Experts of a small language model.
Size: 10 layers, vocabulary 8192, 18M parameters.
Below are experts of layer 6 (counted from 0) of a mixture-of-experts language model. Rows are named gate (a neuron's input weights, with its number), up (a neuron's input weights, with its number), down (a neuron's output weights, with its number) and show model dimensions 0-127. Each number is 128 + 32 x the weight over its row's rms, rounded and kept within 0 to 255. Numbers have three digits each.
Before each expert's rows: a language model's description of what the expert responds to. This comes from a sample of Wikipedia text that the model never trained on.

# expert 24
What it handles: Numbers in tables. Digits, dashes and times inside tables of scores, results, dates and statistics, such as boxing round times and tennis scores.
gate0:108108232110095181098139132143127149117107122138094139065210089150097118200175168097142073052076135152111142142075091138145126130125088135149091121146070150134107170141132141146130134081023211111136109133120161103136124112124141143104155110094125127083195086138163110109131147175134163133154153135161103125162146156118163106135120091099124116115157173151115145107123114150132154074093
up0:147123190154092110110170140137150188106149125155145174082117124138091144103096159131217189104110130129148129082102124195081120084081105133150120153130121110163095136120060122102126154108103113160149085147140119077074167111103132130106204068124125102128150102086166151088092142135094108175061097157141121158185068116137178109118179145135101109095110162177139113109172169141117174093138
down0:166192129121155113125143165095116158097124105134111108212170060130154118114146107142101125039116140226140115113166146118104182184128114127103046137130115080117099143077094097143124137119166093067120107138151189110138136121131140143152082077117120134190101085181110143085160104123154136083158187080113184123170158132105107120105150105141105144168128163144172153149112098106113135129095

# expert 32
What it handles: Word endings in names. Final pieces of names, romanized Japanese and foreign words, and Roman numerals, often before a bracket, quote or pipe, such as Uemura, ović.
gate2:182095132124060103128180213055134092151086191150111132167198153134167165122063131133139135092114145175117138085128074143147077104159110141124103106135117191130079116134070139045113104114085138163138120123128151117134111104100131154096100127126149114184097171140115109127125165118143171146148164104082205126076113173169110118087119123129158153111103147166111149163128126161158080118164
up2:123125141113135119125100118165106130163138116106100101136067039101107104131137140107072124176128095135150051132171101159155115179164060128158184167089129100114202114128159148126162152161158137160112121110173107145139124136172122188121140118158200095176182157215099125108122120107116088179149126113161143119127083107094127095114174104073114082100127094159090077146131116113130185116087
down2:110157170197196124114120145093089151114139133130174081161104132159146109116176090118134056087120104103068150129108108107131097141096069108095192117155139089156190102184104100103072153134156149129131148121071144194085131172114144141137098133147144110109119128173127138162134071184150145188122142127177149093110155189104082135129079153179095121155122141086094081131111148147142092148072

# expert 30
What it handles: Surname endings. Final pieces of surnames in credits and tables, often before a comma or pipe, such as -son, -sey, Jones, Wilson, -ić.
gate3:138122115091171120183224147088135176123107172179073159114130148044146065094173113182068104154101149175157122095112159171101144155066124126104141142098196161139072152097103084153156113096133118188106124135104126158136102113140160146107153133155099138139124101026123165143124118101156149138147115091124140099122129094094169133092130131150112102107121092144127158102155186106126153154176
up3:118136087088111107115130050124104151093094148170165151135086173130190145139093099098125187212164088141152117126093083102187158061150145082158142127186111091070171150169121165141096056125159178100132155118115136129134129087066141127174120166117141094119141078170159143099143099150147132088131146135174106142083089115159097108150140149174105121178150086154131080152110168116145105132129
down3:179159153124079121086139107125091125108209082088124130058100140129171198151163175121156173060146185079110133149194111132141095139106156088113157126130083143161163144156159131128089192135060056093106160135160104160098186165160096129135137127099129111114115127128137111107132126073120087123112132112132172136193158155084124101134134173117113134117137133117173175086085097109095138125078

# expert 20
What it handles: Word-initial consonant pieces. Opening consonant pieces of lowercase words split into parts, often after the or a in species descriptions, such as t, b, cl, qu.
gate1:130131155139133143117123118117153093114171143139136113093080126096106183156123199092171124132146163208091170121112123076153091089067108165141113142066119107132137080217117155101141151113103079143182145155118091182147151200072121124132097105181120157103182143136105147131081141094180147097131159118105085074113180138101106130092148103138129161172089147075155104146092098116156110097086
up1:122096119189119161112114133128202110119113085092119145109131138150085122194118151075189120129151130092148147108125180156086136101215074126147072121111093148176063090104166135121141107122147165153203166132154146134168134128093162126050124094153132113195083129132121067166130154101167132115122130113143082107106130113107169034138076125139130139109143100100117107101189168133136134110136
down1:136159122169136176124135141098158108160180106119191143129108117029169125097168140169126132102152140116104146154095159112154120089149139123147158127110179130146108098092141139184136077061121134102164171102166191130066149128155108105081162098097123155155165138137142054142143104064116120110114088121169155116146157066135104102118076129101041177138116139144118132109114069192128144179092

# expert 14
What it handles: Given names. English first names and name pieces in cast lists, rosters and credits, such as Robert, Mike, David, plus parts like Sh-awn.
gate2:066153141146109100077122091107141105157144088191144115144054120161122141108090146146137124121067210109106144147099122131129091113128169072079145146124113118086095118129187193132145128110103146119104183117130221150157148177136128153107102135120153093083142123128137139105167090105146115192173179105157085136192155122174120118065153144132123163084091116115187122167114106171149072146117
up2:146165114107145184137161107117128125088140111136080117150114095098122139172149160109148187070143175177113098139172115100121132095153126205087091167097106088135110136098160144206089205113114106131185139153156067116136101123107152148138078130114124077068205118096109113149093115167138185089100140103156127139149114139175098154150100117179095143118136172083092103126170098101076097182122
down2:176123165109153102097103131122133125106159130154107109127135124079145180109133194147128087182138077137130102120098116098109131143172107169134053130082098147136149162097052116105044179143163155131112158154162156151111154133142078142088072098195213153124053160155178098152110128134120124121133116122135145167150131149142126100131078124150147084175129086123102154187163120106093147066076

# expert 27
What it handles: Capital initial letters. Single capital letters or short capital pieces that begin proper names, often foreign places or surnames, such as Yerevan, Namibia, Qatar.
gate3:145117152174181145145106114120072121114112107116151167128160125115170125199074096137143088110108141136166116121071175133147154126088180108117172155146119116111102115055129151107106145141080087096113073125168219126089126135093118114133125193086092114078093106176117121126139099129067112185157115122107137111138086201142157151114158154074139125105061123190160104136131127125148191165181
up3:118159156129142135124136134110106094115111141143141086138136075092163147150111116066124137202111115156206138077121176155093125113135096070158107080135132114102191103128169079112115086159042155081097096117106123147094116153125168185167114165109056148135081189089152129096158121120125126157084227069113135130071107119122119114144158110109121134147162152137127208164124129114106129112148
down3:091176103104117128113153113091167156103137126197091152114157141173123116137143136096099096165149129170132100168146159102158066177156155133134176108151099185134077128103114152068106134116114136148096108157069066125110126213076162153122111088143121084173071122196138178104155135176108139063182054123110173124117141116115079149101087098121116092094105146129139146165177130117169142131109

# expert 29
What it handles: Table header and cell words. Column header words and first pieces of cell entries in tables, such as Result, Source, Apps, FW, Candidate, % 2010, times.
gate2:086123157103157133120135061078166160140168120146134118112143109151148163133165169109110045101117091118101163168216168112101096112158121158155127111081126118106135114170124151118148111076124119124175149143100190140136138186064140151168104142120024161189113178093166093072129078131119112098113140099129088100098102188133113114118124098151184099144092137140186137102128122120146148181149
up2:118107134093126118158134155171104121093113187109075062144146167163105138132165139141159087107097122118129149138116169158129148158156160125074134111153150145208084157086154047167131065141132099144113119160130141109191170131147085160119130153100162069137106180142091121148160088128131130108100075185133097194108182079163126083132109163106082129123083117128133152097216132115107115093074
down2:151151148117123149127118120088114094118173142184152122187099087136081154101107179103145200091146100109108114139137142054165102133123131089153156101109186109107125126111168130212105174070121162008088080130164163104155119091109122094092173125161160146111112089116096121080114114158123145138145150171172139121125117120123168140121160129198135092114131065146097121131132111168150115098192

# expert 4
What it handles: Infobox and subject nouns. Field labels and category nouns in infoboxes and short descriptions, such as Location, Coordinates, footballer, Railway station, Lake.
gate2:110085163141136119179090195115196090109113175077128161152141135180140061153115108104115156130161167097125095164118175174178112101145127099092124112113137111094148077150165122085104175130174096113092127156107109113115165138101154135164062097160084097079079179149164161167070115115127136137099125114124102085152184149125129088185157141088082133125105152144158082131137179132184097081091
up2:082150118148131128119122147127104153154042128160162119128065148123122125106144112083108120118144147133121121156161171145171131107178113098109107172122068195078146076155115189138131087108147115134121104120141119135107098097108190189158156142071173124113138101149150173077151132110164162060149167088083137136107071107134142113139106080111103157091154229182119128093131153140091138176196
down2:118122157139081090140075137083077100125152127146115111159129148138101122093154126130064104113125129171119101069106110108105098143109116143169081151132165140121120137133140092125173138115076173136187105084084165112121163151120091120168174127146146175137138069160072147195102168200158146133123153144103148084133132157090152119140197187092130129194076178164144171114052050134118135101129

# expert 13
What it handles: Table header separators. Pipe characters and semicolons at row starts and header cells of sports and results tables, before labels like Pos, Pld, GD, Result.
gate1:123136144106142156106100191126171157143149215115131049084187136177079131085192165144086201113124173134092116175065129109085151147140144094126094147096187087150136110162095132111123119163141113155125158133155149071120070138171128131152113125082151167119131145125115124140115118147101144096048056107123092139067178128109154187108170121079144146134102117161164137102140129134098116139132
up1:138156115095152073108123134189144122129185162181163071129139162147115191125143148065128120145121091098154217100123142108144192086091152121111070114140119196151065149103155107144123170116139124139128137069115170139089139152113102135135111099153160192119143107149181138076169147085117137103070184127118103138146112143095135168090113138075154142103114152096129059075139124186157096120093
down1:154090148172155163164143116136173082138098076196128108165111155118134128090145140165090182157124116117147187113166098182092153162127132105117125141149137157134126149132185075087057124133121110130059121178104123147091150172144116157128126105164171128069093153134098125115095089126127115086149176101106148070075132178107149079099110152144129201145109114105145140122106145129003141135103

# expert 26
What it handles: Dates and numbers. Day numbers and years after month names or in, plus other numerals in stats, such as September 18, October 1995, century.
gate0:085123177096100119132121159169146188127148191090097128116118147177129059098172134119143194138159133051120116102185085150135113105108110144088162085126166165148157141113142072082143122140113128155091112152106111071151118132159115128141106100121099093181120174148121185139162142130120155126117114111133141154036085154167129114149105150096104071214087155161129140066116139125171060133139
up0:147130138134142137145114129133206068139195065139126150169122075057121138112123052183104033134164169187082143108111157167107144134154139059174155098115130105137086140169149178095138166115132156145105165175138121082128111114110117155128133053169151181126131111102139129138113145119163148110092118148173103069141134112151114087136096133148161121121158140119128082118145120086112198120077
down0:138109116126120062136138103081143126120144133107115125134116104094149149120047109145195140150151079105150136073133108141107089132159125081138082089114173062072123115094117139105159148108142132201232180183110117100195093114154092140125158171125154162124177185102104127151084150158134136135097145113185125117081124164151182165167122135135119114080100194126083090130112167114108105148144

# expert 7
What it handles: Table cell separators. Pipe characters starting or splitting rows in election and data tables, plus list dashes, semicolons and bullets in infobox-style lists.
gate0:111112118186133075085153154076169100124137117122136138111101100192084151141133147189138156152128095174125153123132135155137142113175093142129117152052101176101145141147186109118078105093089138075077108104117153133146126140075157074166189049132095143090115103120181092122135128145200179129121129095114137103113098137128187154157075146152134114158120093098087107205113133124152163083186
up0:138113105176149118101008138082127099111152119134133138122187153134095090093126125174136088184149137171175142075161160137133104174097115123144102145124149045158140134136122103123065155148110155153077126087159143105148126117070154134166084134110112131167118209142193176149115125146084164126165121107123088113107129129165143111145078134091168176097106109109089159120114194141127089085086
down0:123181151117173191117113102142148161141135079147096176169141102093143131125148095064129146088097129070108105158154143134113077081088130129155101111160114098107105159138148170140111123093083116144109089177157085162120142105059116139098166170157119195115164162145144221131140203107087113079144103096104120145154144098155128174124088100067114178168169156120182099122136127153107091085105

# expert 1
What it handles: Institution name words. Capitalized words and word endings inside names of organizations and venues, such as University, Museum, Association, Center, Coop-eration.
gate3:144106121173065096100124095105102118079093114123174156100091103116160217102151098113098095118177148138149157126151138120135094091129092102150135152156137119115082134152110150181106130112107142100063130129099085121104117108185106085167140169141227147094147092131152080171136184137106157048138122219117154121115157161192147113135107135148120103170107137102134099087122190135088173123141
up3:113146109106140101142144131097101115126146176150096102142218107111192171077152147182089120083121154114153140165121109124168134149101114052106100132105112110165127181070133101110158115106183152173129181137098156121123118154155149129193069140120154137097059090192090116115123118075158204132103089102110167114140149141147136129185112127136075177078090104176148117099138067113125160124141
down3:109141187145097183098151115095183105143125101177090102123120185090149109176039138196139124180133141138115079112115145105101112148113149171147104087072116135120180156132150144058181166089222091102139148158125131118116143136082233142128103110156152089097113092109158161144140158107103158108120128149143105139100123143139120111130174100143107147084122102147123086131112100099143128143049